Weights of a small mixture-of-experts language model, trained from scratch on English Wikipedia.
Size: 10 layers, width 448, 57M parameters.
Experts: 480 squared ReLU neurons an expert, a sigmoid router.
Training: a variant of Muon for the experts, 377M tokens, 6536 steps.
Below are experts of layer 3 (counted from 0) of a mixture-of-experts language model. Rows are named router (the router's row for the expert), up (a neuron's input weights, with its number), down (a neuron's output weights, with its number) and show model dimensions 192-255. Each number is 128 + 32 x the weight over its row's rms, rounded and kept within 0 to 255. Numbers have three digits each.
Before each expert's rows: "comes after" lists some tokens at least twice as common just before its tokens as in all text; "gets" lists some tokens that make up at least twice as much of what it gets as of all text. This comes from a sample of Wikipedia text that the model never trained on. Tokens count by the router's weight.

# expert 6
comes after: "\n", "\n\n", ".", "==", "===", "="
gets: "\n\n", "- ", "==", "| ", "===", ". "
router:153163131133121099134151136128095159127146089099113041120095123074205086155169155117076121140157152115069197142125090126134111183121149113158127136170099137082112132195142105167166064113109103
up0:155096187058138110181078114108158110173146115164135151125093112107111178131192169119154112109047176127053124101163146094132231154109153126126132068175150159172142116094100107151127095148075128
down0:122155107096114120167154150106168106159142188100148119147118125163116144133138036115190104132119142132124056171144147153110169141161208101134117127141113149093133125190092055085191131126071120
up1:148138148126114103162088092122124138118095116122093107101141164088051140119097135119198124113167183082118109148117160134098142076129159139105176105096141153114123147115145128104113140134155140
down1:132152151128121131142079078069109134093183127112121139095087095141060135113134119156124170131061161180093091116134115104141128198160138108162112122145117102106145120152193111157168152107071112
up2:164163109125121052093114132170101112124100160151114111107113124150147176142110098173100086134087165127127140110125177125203164101110171144114135094163100220104092143134098170102153125141106171
down2:161107155107121128059140143096187166107179151097087073128092126128136143165135140133129104157122144119135134163120103137158140118115181116096141141166138070081201157113106154139140115176107172
up3:094155141155182135093162121165165152144125125168101106160139130119151089116084141082142145182070192162113125174100113156081094147130087104129192178165141094153100137140168152164183148141144109
down3:119105133075106150143119148136146116126116070079122158162138129114134111144129123151076091085131117128122097111146157125109110047154217119103114087124176103132165139094144202115114115133185152
up4:103111112139111165162152138100156154145136104097106075139155098117131108118161119135111123139086126115158068152165160106123155117113151087090129139159152132110148119145147108193111142114197083
down4:172101126122138103148160202147107187123135105181082117025147137068120167141115160141157086104141117127129123120115140068168135079115162127134112170189095131147129114138162125135117155109123106
up5:209104099093142120138118202098146116107120111129057121122113077081125135120123091168129131127087153163130120119123161120079149129086103155134135128086158157124121091100144148103166081110137121
down5:114103146102090110190095105151155131041136114165131160188097181099116173147069105089124132103173103118091092098075115162140127095103140122114143149140167137125078188140131088146166201199132137
up6:130169135174231112136167124112102095106088125134120161129143133113119069099143162077136150165096090170084110133091135079127187093122168092191130065141127153085084165129156116086107111109165172
down6:128105123137161072145159094063166135121161140134114148122154094122162127151105141136148095146059165167169134129115088108138126204100162134079139184149118153181185092068052107115137156136152161
up7:117130101115154098113134212135126134062143136078114167112142117065150160101038059118163080075155189157066136137119147119123102096155142122101136151156143122160056185099119125107079100172140106
down7:115110124209103137136163127172184116136134113142085154148108101112124174128117148124100067173150225125114190133114081104154148131079134163051081094138128128188132112172166105109119165125189194
up8:139144109169132179135091097127132103131164187163149110147133125134100187154160135139069089168181117163111108139100060068089121170142204132122161101089127200132098082131135149084081122182174122
down8:126145110101125118176114163145156043132167165110088137091117127130158118091098130180144124176136142134115165118142064147120155161128109102123115112153121174156137097172110059127119130125173134
up9:148121124066101058126144129127147127077103093074110115161129082100172072167162082158136144161160135130068118133075129102090030174186085103158104142178133137160144105146144105119139123144088133
down9:145144179146135202114146139123084037174095122178211115152091184097125153118160170115024113167171098168067127164149114186083091082164071044080109115121155113139213137126078162125159097144100179
up10:132135095205097145144115170106122121153097104141095111170123134186088092123122179168169131140208103151130082177106102110095071165124105072169148198182176116097078130109090146070157135099137040
down10:168153128180091115109093148114200102165135100166184117183176116143099133108080125062132120145127100173064126110119200095120110142096103116094128154141063160076205156142122184019201078151124126
up11:101138162138111140186125115099140123105154150089093144096134124142103107068142089179144144158101173143169138112068122130108094058150102146146148172117140185140120187110178165088147131066150159
down11:086151072114133153125158157163102159133150080163073192086072127122144061078133159146123110119091108127174140143154118107125110079089105071045194133106066133111132165155103188075098122125135154
up12:168155131145103143119194140115107076171103129149131139103054084107114075089121102116102117125172109175135099119099138124123158199129156149094113143201129133127163172191152141125093108124156088
down12:093147149038061100108094153107095148136101144119162124108080103120100101178087082113149141086148142098117088098151173094175118134086159092129094102128103102124166130123139123113092135104165114
up13:120164101164118136109151124139148146136120118089100122107139120168167142142067134131124113150076180105134137065114121187163183142123109114137141134144056148146165137076142090129139099126118095
down13:118157157132129153123134144102095169100095104099167100122150093122167132080203140178154115172160121172202104103126138172104119135148149114048106160147102091136108164091128147122138115078150098
up14:190138113146101103158127132121146143153137116117148136079132105137201099145113124084141130134113097105119108136102151103170144147125060048099094075126116079095149154105109130105115120161185171
down14:114136143160081129159148087130101092140127133141091086136105122114101131095157077114087130113077132140142166091127142119098109119170065119128106185167096116143201111108157107086162155132150125
up15:139104106135124113128140099094122083089148131104105094152073170099165124154179125150139167136154138149172116131129089125103157146124092112070119121128099121134164119132117115099124166073135077
down15:156166132094123149140108107136184164096181148158150209119142200191093111110151133178090143134111208165132105118079185137107100132184131072149138147108106103058186120105135169090119097157116136
up16:095061154069170156080188152124111132127163116160094065089131143142126149134104181113114124139109106070108175116089167129085139067079145189068148104145117143114158104113175144129127143096115146
down16:144107090117087132112101136107137072129169149149086111099143128135081186108148098146093101102105146122117081115139141123194155077124167092183156082106118113119114165094153105112128103096091096
up17:113129087112092148222152058096180134167077102126140130174154112100087204138135126085104139164199123146134106115124099132139124132092170111109104138097120129148124162073134179112103110115143085
down17:183179113146104105113164102099101183162113140049125161145141162121127087115147090116135153114158085110141143122162075131096123136176153121106178095129111126090118104156156090115119061104124170
up18:129151082120139126109112139163124156135069121112133112150124174156113143167099131159149067163128136119207087154173059058138101105128135169135115092168194136081089134141154066131060117115173134
down18:126155186159120147141143078142169095143104124149135057062142112123139125160155186155160146113123149133118100121125163138174094191095106128129142233117126109147080055091170102044085154190130187
up19:135119152110179103137154123110178123087161113067116130146160119150090135043166162139124152032126157121152089091130142142133125158160144121163073110123166119059126124178133157143127159143132133
down19:106136129108148144137141098179104142132111103110059114120055111117103137118172162116163120156208091093144152089080120140079124105178125095179141126119113148161148110146177097112169079132096074
up20:167163064086127093121144094128145158150081092139158134095115134110153123169054124131179129088120136123124089097120153193141181116133068127123107094112152164132109097135128167154150157139159127
down20:133119134080143130137112086113126139149120165101103074116105165115151108102144112098146159108127098091116162195100181083136119099130149184094151092118186153095136129168163185113146072103132111
up21:150116074109113169135156178146156152165121169100132096159132126173166120151143088199201135143133174100067130125121058146125085127156108112110118115122115158135103127162125134090136145119161140
down21:130120155087120128103132104077142115161125133061137048113102070125138179086094101085160133146160151129123121120098134120149153159147147124108100150139154108125120138142132116158118165167124160
up22:188132121155104172105117092153079101096129096094131126138119147126177103171130168114152192113169111107091115134172123150155117150146140094098157125172122148095187113118089198159134149135117133
down22:082127181167080132155124122138159114110137113142161094109124154135102180117125121137084157063155181085086139118109092153151138206110137141111111147113140135154134189112120082208152133060078135
up23:123169131156136206119077097178109139126154197105129154176080114167144068172166138128172168137152151087104129072141191142095103102096142129103175137137128152068074101141088102143116081110144091
down23:094101115155116153128189122144158099155190136123180122092101116097098143154163113124097195128193118077139126132173074118091116084088138111125088112135121123109144105107112099120138004119142146
up24:098154081102128123191073204106134077127164094156123128127098168137147119082123127132102144149099124160211148137154100062175157125136144137129166144133095129163128101089147109143111117116090052
down24:094176169117116118113115133127203143127174140125095151187118107075123155097106075149090115121145168183064090104087131136142162122097149199134169095096137155148073098139150168158148137118125149
up25:154164202118096162114097116138104129165166121104081168113124100104083097073098151027126136095100109101152100118114149116122176150082101133215155097094090148148182163117101159142142073043124107
down25:170143194142117073089094136056135107161114150035072137113101125093147105138122107086128123136141092151101124190138142076090096102152140110090094133153116091115203161148110081092133095081083174
up26:107153121108148137164070149109123121075119118080148155114087174124165166135180098090120163143124139071089166141070138138166111161099149135097196128143096138111148103127157115138151131091151156
down26:108111141169112130137156103126148102067113124101159071119084125114109103174108136090123192076112157107148149121099139133177094120124082069190096106163162167148072139114169099094077128135194123
up27:135101074121084187084123133097165132144133040203101148097117086134137126187139144095132140147145137088069080111071105125180142126188066136087172175092124151105101097085132107170121083069149120
down27:097108138158165094114098100133111116139053115072201190103067107172104159129111150106111113104137126111154039101186123091129155156114179139126144156115117098107126144123139101111094164159118113
up28:150148176128171176145172108176103107150121131161109172060126145159134169180105181151063102080154140143140194092089198160092125093157120138126168111165148130163122142162110112143144103155056100
down28:051161114062186121124118074141094097155091119112140109133120131093125144096113132173122119125105092110120149127051189115125126126160156110140151118164117116134153153136172137119151147135119116
up29:154131093118090140160100132140067127067130150093121159160074104171100136114132109088114128162129097123135115152123175136098135132146171113099188133093166112149152168196172135172175106129116099
down29:166147078156145182130155176127102123160087091090141096148110132133229122136098123096092162156124068142179085127140137131124071163184129117144109074122107142130106169157101116145131133200174117
up30:105143143088101138106180093138110129109119114151149106134138107107182109148147069092085080149146112127096139134146154121088150103092137168111096120185136130086124141111122060145164119099126123
down30:166026070149148101102121108170143111137103160144162130067133076098135136145057105169127132147110090134146057074113119130172099095152119105059119126086104177093125139129057099144105075080111125
up31:120188177114147123114107138111125146088106112126066134098172087171130152093121206124111124117194100105147109135109087136120122131179169120150157122149142157120146144130142136126122108145198147
down31:127146142163129187077137156098087124164071171141094097110171117128148164146127106106017115157152092159142128127120107055154137155145113199148164132155099145197141156106123134105153124095097102
up32:120097166100114110102086112095051131067132159163134113169029097210077096172133129112151120138026112134135138150096118140091131095082096101068155112132078159105136083113127128085100132138153083
down32:139166091136138111147125157116133156127118106129093179118105157183185142089102118064127051087153106089119140107076127125160128109150144161116102135185116109142135030152171084180125153154165121

# expert 0
comes after: "| ", "0 ", "–", " ", "1 ", "2 "
gets: "| ", " ", "0 ", "of ", "at ", "1 "
router:175183163091074141113126087138156152157067135110122073114136147129167088102142091137166103140135187112112106116072102166077112094101118088119125114134115080087147166152115126100081164083160168
up0:100110150140138169109088159123124125110070150083067138120091080125123128109088163146112149162072102103134126138082137091126111073136232135108071118138075099158129142088064156143125140137131117
down0:139155084139099103098171127149086087129104131150100147120115133093158144140116122052065130125153116079164091126109152100136106137100109125122127104110129154203088097115125079063136128127180171
up1:184151171137121092103145137076160138144089170146157142169128146151128168157139135070147131095146164112180146078148139176069101113079155110139143142148137153081103169090151096081119072141213149
down1:096100152121116151111129092131133142104175109135127148173126150152072098106152062092065113085124105137107110140176133140159111128136104145097136123153121087151105153157127147107189144135117169
up2:151125123108156157148124128141094172152156188139137121146105108121158137118131112097148120164143209105097145089198167185122079141095077147176115124107107100186090079049095108123183077137095066
down2:123080140084115138127100054111138170164140147148166142092122126167111126122122135131136117149147111180103133140139169143134100165080123252132117116051124117140095131126113169168195163129111080
up3:114125084131116140168147108066087104134147161086164120099143132159144172120107113081116158140138097122132082117091185152180107123127122103143082123082170110146106137124132139091095106119089194
down3:136055127103111082147144143173140136114125156167067153125160142068134137155099061102107096169176098144090184075156059123148167130145157127156099130165151115152131153096122157174109126118159125
up4:122114168106133089177144122141117149080100110178129145135156186120155143097058184123151144125108177090068135158106170039177140151150136096159109157087146169173135086130073120117202139111157156
down4:087138134114076109132103083143107088167113151099176139135183207090097060056180111125141143152136168136146182125138131078146145110173054140120120103165087144168126176094153085104121108134169161
up5:120156113125100117115102178175173144123099148179110138148079104153087192157103162145118111156146126147170135148115149166157136108095103118100126031125155098131146176100098122102177164130158044
down5:062057149077158097098064106119124146102085153139154101160098121085156089141121127131148162101149162161131157179150120127226140136098141106108110117098086094140141096110134151193079144107129155
up6:098106143145122148163043118093097128176126103107171097102131103103106120084154088133148120130114134185179139163121232102119176156156046121067192140105146128095092101120135111127128086113132147
down6:147149123075091133141127151120214105118103177132109109116122132113171156108138148170103152080134115111128136089121088106113153163136093099077122133159132114119139064077071097117052181201133092
up7:037144137134195127123128107160075141079081138134160109089139208161130135108133132129165111127165125141146102117116154169150120105162122090120110107140081125107190174107132101126099115112114176
down7:158115215087113101100173121116108087150156212104143131057198111128150149102121104107093038119134140165120103135079108143097103182156088118082174142088140114142107131175215128138149151171146087
up8:133158077094108157155161126072076119131168100142178117109143112133147152074054157068090096126114060150207157153138137146069158198117141140156131113118135116154090101170119101073171060132117146
down8:134117051167129109127092071134090122075149113111151128114133148184101091116145137202137092146080142144185076183125162124112125148171180113121149166191082160134053152142089091079110158122130161
up9:185131087121144181159082200087098105115053182160163089129164156136161175161163083156105100150153105106136136096159113113185157111104116075130135153133127140130111120120063158122137152145116119
down9:118080144112121179117135092129145128106103146151138088119113154196103143154116091146120134105146130069148119106117131192131105137156102135135135138150153088116053184165134096086157120132159160
up10:137095177133111111124115089150147099121078151155114167114112151077133136135126164140139095119107128178111126175133140168162207114158124159095082162140085178132083106164118109159088091142117089
down10:198146108190159126109127155122147149138153092045139045115101118150135127157154150114155136146075142082184121125122147097159157168112197113153171130140139108140147210091162142138203102130144105
up11:126138193173096137193143082135076101166119129146133113150159157116140045131088144107146107112110111116096204128091095136152185188103148119082077173150112150121128153172123084114102133089176134
down11:083098104120075049087185203171112165105076135081126139132128146197059142104089139124096130076130128124135091148164114109106134093114137122091098130121132110165106110158075151107137088121102119
up12:129062162156087088103132138121101206168116153108115165142061108115136147111099056089114098161123200115161122156146137137186107106149121110126121141147149120099148138121125062092171158074148058
down12:122143113154119120151116123113145120193199147147135109168081178154096177176102123071097126108089108127157078106191132122144139121167123176151112168029165144108061111168096145114153112105149141
up13:146104148135145178084151189148178145114066112188167089144070128091072155093126133109088115160133108115108138206070160172165188164133148152166181115113121088116152123126141117118113119121103119
down13:048120156155167118148117129127147099146146078115155046161137183165151161095125089125158112158132113133145113105182136138135178143131117193120117118058062177120121064073104109156080176160123141
up14:129150152099080104079135145106109175120095148111168146150137129153136070146149127132114117179157102152197111111179137082216138131120115156145175095135042170147063117137155133114108129107116147
down14:102128085142136182100077150137139118111110124075127076097139102109149175161110084105114092176084075076148105117096114153111169074085136146145136117116107119124127110134119056122136161152155026
up15:064151129128099170171108147121131144144118142113094157084142139150106090117217138060081131110163086159096121105174175159093162156147152175105158125148129205112123182125113158186169072151114081
down15:157141152147128080146099125159187134143143123044189107087184055079133122125116132133102117110084115114137183157076118071098091121135153112125091145103142120125151116147100142144094182149186130
up16:114094090101123152193139155070154135171136154110126177052095154085187188158145101081165132132175121124165145156134187092159078173133110109127099164155047154088115085135157155164128147081129140
down16:148091139168117121132139105193085122097140081138130083165153158198133146124124175144135088087095121154143112151138129072156178086189197134108090105076168111100143135169145129208133083124106120
up17:119141133094126159153087108156089138126051144165107088100095063162176150118193052124144183099094109151114131127074111157087151088103172121141112098125123108093138177143156098116071124123149083
down17:162118094104130125108164141123155105104151074130120175110083146104101070130158149133123191153107142090097092066190105121163110102103061139153154132141120094117212159107091148119068141168117108
up18:154117105123133129100112127077121140107169164036161087155126116135108111158146112148119180113114104135108142146147110178120099130128171142185093139102152122108110138094132093131134110093149129
down18:131096145128148149125098116120162084122140182106145082089101203127158152105153173213121152098153155131150161136161130119178121119077161093092142180185141151074138153177167140132124120128074118
up19:111135089089068152152163127067098127121125135117074103122108131109128161136171167109099145154054157131148130128099130056090149142102120124110124053135142165099103074120059131117163106154120079
down19:075080092017088149130122115095177119159155091099148105160154095138122145128123154116118112059092092122127098077109092071177166165141141161127113113128097168133103132075061139104099068190137132
up20:164122072103132146154123129121191108057122155171115149088136151033122067086066175137069100177109152153155082204152123110088090106138127138102102085112136147123153147065173120134154100074167129
down20:155088113149118178106144135089116167150138126158165134166181077090166174208021178159141136131126095119093173149108113065119134154153167125183091085131117164118188157132182153142099129153114138
up21:115162146137115133164163138149093116149153158098093121126129156125087122093120103196096105120114141086144168107160157130134089076177096104105124075145123111113120112147125155141130165178207162
down21:087113134110136129095150118126191171147118100181101099102163069124146098162063166162130111109063109122075161207158131125143154041145144120149174116112108164116188113123141127127124123106099113
up22:154105151092084155156145118099112122098140092138160133154142088126136096136119135153128089148158092167177160121171150104119106104200126156175079112126205180150065150159131096136080154173167191
down22:126137137149132055136133177145199110120147146111053109163166156159161145115127113077103144170140134129142122116171099151135122105151144118093079140146139088130069147077175161143098162079156087
up23:123111115149098125101193086147134100069117086054140099154112092130080152155099067119119111097159183157117173066138182100111147126127160125142101136101176174123139115145118130113130107183108128
down23:115131133165170183176131178163149088137110164068107192087144164114125100043180148130116132085133150118051220122121136165090158106107137141074097142108042081136157129103083088149145102162086118
up24:163181154122092138088081084144139106130150101134150101144187110200151134104119101072142119157125179116108153126083152150112161132108105100121102172116130101187075138158117146096082109116084143
down24:083159114155122191146085136190172148155142185102168149117106183108094130177133104133197118127140228125141152137133138059169134088133125156099133104122137091107111110128105115037178197125152153
up25:142103152190120119062116083146081146166084149129089102104169090180140148117169122126105126107162127069107121139143089071109166156119105174110107167135136102109125120146137171089099093120114111
down25:206157112059153183095117120179084141120108163111129165160110156111106154110118119127110139112129129173120086092104092101115120093127132064170093143147128123157114134101127146131132152164072079
up26:112172127059133105111110140191120108119152139129085107101141088103061115112122090091163129133118119149140075146029126109130127072136168142075158156149127156149194085133138122145161111083122105
down26:129114182104111136110111110130098101128101154107148106110142177084105120098099180168139129184109150127150160145103201148082078148157167132138107191106128160105072081159105196078126150125104111
up27:140149131117148173090113147148059101129111094117124115109090156140123184106144128098145171163109147113108053101108162127079118114162121119148106124119111161137104079157074103106112108154090100
down27:089131090131097143096135086118118114101190132121150129129130115070106149131129139100101192173130083120115131181150098100130141083089115079084093135128098134183118092086155113122099138131105134
up28:167072146117137144143144178167141143137146161117150066108116121127109135085179138078100127171082150150136139115105179088172150111136211122075105108153152148175163136091178104138130112063057160
down28:099116139196123046073123105174089106156155153165133117067161172095094166155128170119121155138119113085136161083128120126166132132133147175135144152117123125050122144158125105103164112146184178
up29:164116095125127118112126134130157159158112102153143094123118123156104133104149162134098110107164147130099125134154116150102155095103116196132091117118111070101129148106128138137084120119110153
down29:055177137117183181136135163159109130134155142107118099156164109164132179128119097146156144105115116143148117120114076186191103158115136123084177169123075106146124196085146118119095162129187177
up30:161153156138084139154096140138094117129152122095104100081112116083167121090125118170147135091125143058127125097131120141215191126140103134206129156085198177103147125167201122134121125121085164
down30:148165118151196119157134063133141109119121139137123110110188091145133162156114100128110132120115144143055207104145090125107101152092179149150203114103134109118168132106138098158096131087088109
up31:126133063094173163121055106157132151099103077155205171078106135144104128098131164164180101080114106116123164109154169143128115170114115139170072131143110058107162178158121079140127125126136095
down31:124061129089096125137134190172157054117154126123185125141163094158114145139098092118090138101108139103130135200127123131115104167113122163132159152119155132193133087086079068185131143140119116
up32:075160141077100142202123130162111143157083110121085106150130140121130125101083091136118100153121152077116094152176091105110137163162113103120087099143080069128170151129160075157122068113106094
down32:134145144127133121069184058108175099140171065106169131061142122114126127129127182107069153099153138118127176057105116101157133118102177157074159152105104140111180132160092106164144150136139131

# expert 7
comes after: "|", "201", ")", "202", "(", "in "
gets: "\n", "|", "201", "200", "202", "199"
router:149133072075069129114155083139120153094194067078183146172110090134129120103197134125126174139133189115124073130101108130149155172088180130109127092089102143164117113109114093165156108158131073
up0:139154187072106138143126069078133124131176096075091105137135182083084080101142129083133127170099119110098154101149152177158132073107100092105162145125105137118130121083124104147096147084123099
down0:112138129202122140196105172138081067128103120128080088159112143063026121133106175172116121191134136108122091161079168145098134108121127118126171119101148091128166164166139081107122184106183119
up1:162099143165140120145104133149122153141182118163079073092122112106109069054132112105099157123172085102130163102151112124112157149147095131138127131123156134126137103085145134102115158148123129
down1:083195087114177134146158127117134124155115109182131193156106140101111112151128125176118181111168143118117145112117117111084109161139148154173135155167148108192148166129091132144101130170094078
up2:087172115116159130069154136150128057066136073164123113121176133113131121120124137101141191100054121138153140155104112100085184151108137069107176174124150163125122127166148119128097087172096141
down2:158159132159080149164111142137122155076163108191133147122196113129169142177102110114158076127168131128146126124130105135164140139124118139137090170114132134179151163092157141155160181148100134
up3:179120135173111122091095163123159100105110115096108118149085199196118155095164131154160116087075078080145147104113129102133085126063110141117097173064104135151089149172089159109126098115135126
down3:070146163125110098164111162192116141157099177088134121146118101121129146164110098150125135133160144129154132052135154111085133162164160150111130175192170143075144159120162107098129112164103138
up4:152142142104170089158111122098111159154170113123133099126132193105203087072169174068152106103162108128134099158114126095170146094135141117082138097094063080191129118123112126115167125138118159
down4:121091132168199123197125137108127176155100132137165071064144107136098165168175069162124123096120108095151114119135154106108154074163123131084169118089101111113193139132088066110100110162148153
up5:137138133198109062116156085070112130127140138199141114134168189091123143071077137144090115155118083116167146137128134158090219125098164217131130103129139167141131113114092077126123104088149180
down5:144118120063217170115116168116166116119103175143128161140162123173125104132160099133127176102089146180169091146102110169107114109148158159141088188138082114092090135116103073159100104133099107
up6:111142143162094187117144125088094099147078166198102123104159115092138100116139154145095137100147183134107079107101136174128131157090182118105109127168126121100140121126160162144093082077166097
down6:138127118094069116136123142134169152153124129106138236158164145174151108146164112103126126101090152135110106138126170092190068133135130140090118109118173153117132110122091166166113123117101121
up7:149159143126171155088076165117098160139133126102125114142180116140102145076118171079132078150129171130138122111140177157112157152160070124165156098153152090155109081157082064107167159071140150
down7:216139154108117139190143096101156176150126111133094128116143146150122148154103138133098106107074136110163155132142151097111094130151154131090091121102248139119136126147106121140112163089121123
up8:098104143080113182150111132098088096089156108125076128126199190141115141133111101134119206157160154109098158138104101103122090151128111124196098093119154115121162110136085127248127101105118077
down8:045135181072116140122208136145171076086155087095079158170129147047113146083066132209163127086104106099133117121126164170212134131133129157165113122114121179107103126156142166164162127103119134
up9:153153163080117148121147115151176021120143112107131177093137145099134081138173119143130205139125100157124172062141116113096113166117131169121120178134116171132097115119085104140096157090131068
down9:088084087041082092128159148123129070137100146102113104124122147142168141174060127147141051146119158117176113177094135167173148212164153129098164127134123104149165161126110145134157090154134142
up10:157104102128132080067134147120134149122122127161138099129171155140121153103128154116103106167091175143168045129136117125122084131104137167089162138110150145163118121133141121141180125088109122
down10:083124077104113125106116159127132128162158085161112136144132089138082136131150119128136186027141128148139094148123092133231097099136127102082107086072104095095208171119140154102127159131085141
up11:172123137092155102162119109105063119104074166079152067107127115133150141131118139152140140070132106182072123155120115105159148162184134181138112207153111071127179195063204127109153176118092132
down11:157171104105115147157158116104117130168158133080147115133164133093120097180151095111135157148111064121137177091164157114156130099147148116183120150095109155160107139075153172174102170108107113
up12:206108167117068155077156096191031103133139127153140140083077124152118087106170102171126091162132104121132166104076142145107078116123151122154165134128104149132157201127117034129163128114148131
down12:109149116153140200125154139164171142181097149076151089154161146134112054130086114146125120125108115111156197084129145117174105142141135074115144114143103149076117116162120118132173085103139171
up13:143129117161100137070098105180146155175174085107128119158075151118126155110129120174088150101164171112053142136204083153142117196069141142168099067071108124131073149175111118119144110133159094
down13:079160140133164119143130080083144124108152087095129157077175140145141156093081136132134088156155115080084099102120149054094132128128090181133182178112137130118161110139146111119138101145162133
up14:168152180151087147151117207113106080112067119068111137152102142151176151175110157151115095099176112117148152092171169168075181161119127121122174145136125082184137146115081096176066137089117104
down14:169126080088099107145149146161138121144109139089088125141126136132111115078125170118157107131055162171153126065120101112130192144120124135126172118122118129118093185161191211148193106041084110
up15:076083162087097154161095119112108052211154153100136080195113106090116073154080110163170106137119120134175140127103185081187169131155104141162115131168113132108131138103141086171150125107119101
down15:106113090162081084202153085148165116100155156132114114206146195174129138131174149148120145115151139169175142112086079103093065084135147129146168139063086132141146087125150169187084117135123110
up16:134137099139156091134145133073073122166125138080127185144066143117131093146089119143151111164144120149082171080101186116151143164133066080105137133124129127153198118167164098093125148156084105
down16:113138142159112118101135092175183151100171094186158037160128108106110135164137116106114102146187133157116139102053136152128171152142179106142054125087149087129218094181128062114098103107088166
up17:054172110142139161152101083109174128149093144187113141040116059038142169167160119127124136123108142147138115125130165149156163122170150150127097111102126128131127128102106183134137143141127152
down17:175162073101091116077166175126039098149141148078165141133119163167099165146113158089066155138132168166136050142149113127166149135114134053111106157119096083132145128155185056129159111146155051
up18:171128113048109137103109044180084144134073142101102086108154130098136199087149135166122178172180072173108178133163109106061078136143109138150182089105141097104091117148107100169152149152141158
down18:112087169119018141175081063126121165151145173088140126101116189078151129135093078142143148142111136132150084175074137137205131115141121139132138142174093162131105136137122086127175116085094083
up19:208150147138083152134134136154125158142119061166118116142188132115117077106145128165123139110110143140115087118188159175118119129143116132099136061129110067062128114200090105134187101090140130
down19:159117101167157142158188062124117135123169103101129191165076140151064140188139157176158136150044151128097166167122123113140117072147128125146143072118137177129124117096127102078174090193115112
up20:201126159191175136117170092047122135162116148113139136125157147096132093071159138066164132175102138119078122133189155068152148164136130129104108072128136131091156121122125148081152167206061194
down20:117112159144145167139081119105101110164097108125061109125106104121141172079082143146112133154109114056106166131149130129120199059139107149115144154093156126207155106120116153069135139101179139
up21:102120160142155101063178130134168103077142102132097114119132146124097117093122090161159185096143125065134099152173148076137146124060184169159134073094076105134114124130126090122157098076128108
down21:114102112147122162042118134114139155190138135148088116097116087102135101114121110131174165085171128215200150129089097134083108160130174090132128130148120105132132100142156127130155130097156179
up22:112160092132144106197135140130134126084120067122174136125152123116139150153143144116112130088161087146166086147072114173133163136128150124143123129147150086155151154124083111181110140098116129
down22:117107154137156185154074139123089136098134143135162125143129137194158124153116075086165170119114172206151106136159118142111165222125117147150124114171111115138087088118160121090159176122123116
up23:116084145171161114131147129132141145130126138117116143117122103133124143099137143148132045171160158152102182109096128153150065097132170121174114119118101120086123178083141098154141165120136135
down23:130145148170116153099127124191179152157132213089130153113092096124084163116141133169059107138139171175118114117085165122135115122171153102207202084128125107109126199082134050219140123124132129
up24:144118218155140097136116133171157146120107195093101063158104148121126091128112187114118092121130147094106136124104153119084129155050138097091181094148169109105127137118109122179123145108126115
down24:161114174088148129127135127136199119108057166099115143141144073146099169124184154127106135064138113092123155206118132093085146119185094079075069106179125128136123127104151121091061097142092117
up25:118113108073130092106081167111146119149140071121173056096147140098106112160185150152128143184133076142096108117134160142176143102120136157101179099113131205159127175195138130102068174177089093
down25:069149141110145118136076126124114150105080115152080111131128091105088158143155165063108189139160145191165151179092131105097146119119132151105100097159121064183176154055088109095124095157085102
up26:185160049112102115144157143154089139201111137147167170146110129081093175116124166143085116123147136166140106124151179098125158099117119107115132135131103145123080057181120070085112196117177100
down26:145137157111111157148121109140150088128159169119112130104120108177132068123147149182171114110182109159179108106121155107114124089114081158151136180068164134122111091127134083079115121165130119
up27:143130116068159112139149136094166138191139128170133102096124095184103132146151222138095069055104192163175137109160045133124125161104143162129156143173137181117134210055069105152120079079148153
down27:162169118111107080147126149141158114181153200150122108130129159116192136129123133147101142133110120121132175139165163139104115191168104105167150139139146141047150114226162154132141076157082113
up28:173158142116095160145112129105070111131138046093105089101136107139152127087085155064139093083136129152109092122112171120141160094090109108124145119127087130109087125170129096165181087114167130
down28:128142101088152159095154130112140124103140127085172166135135111142130203113090106132104130161131163176082100133114124113157109122182126090125068143134159065077099111137108099149141142058179100
up29:119139102071124127104085185116098170074126151145111183091107125163119143126158095136108149108123128160170144081120122122135139132109088088116140112115044116132135174089168168155156142213166109
down29:077124182147154176069154155134107094117139144103122140121076125120118102141132134163147097138110071128079059125155141108153138098121120117155151141090159091138155156074142146105135082152113103
up30:117136091158139119127127119129143110130096166148046100078111161124098183149098113160119183162100128104144093107144092088066079151082146136107131149118131101120138072154112141192168118128141101
down30:091118133089155119173081117126114082116101135117153153145114128102087181130143149135105108125155098042123173183101111149134114128111131132147117132148149176109160093190088146113129067115108153
up31:134147139125096103142107194117116114089071143131136089132138100114130157108153151123079094143110152169176180157142180138135044140095134161085129129097112123160116072067125138104108115068125117
down31:129112105111148112101096109164159126183107171147124114127067050100120149102119070114142145099101134121162173090128124136132089136146133189138131030108148176093122150149172143120095136202153135
up32:106100193088105093082152087173117094123189159184113186177126164177146081134116126066125146128139094154110148096140143114163131142143126140118161113201092092144185115145129109100101200071168141
down32:167157121117077075124146194118145167120104088168141089154204201152072151120109129110028156108025138120112116128159087107091105111087137197125107120159162123168076191085069190158131136151153089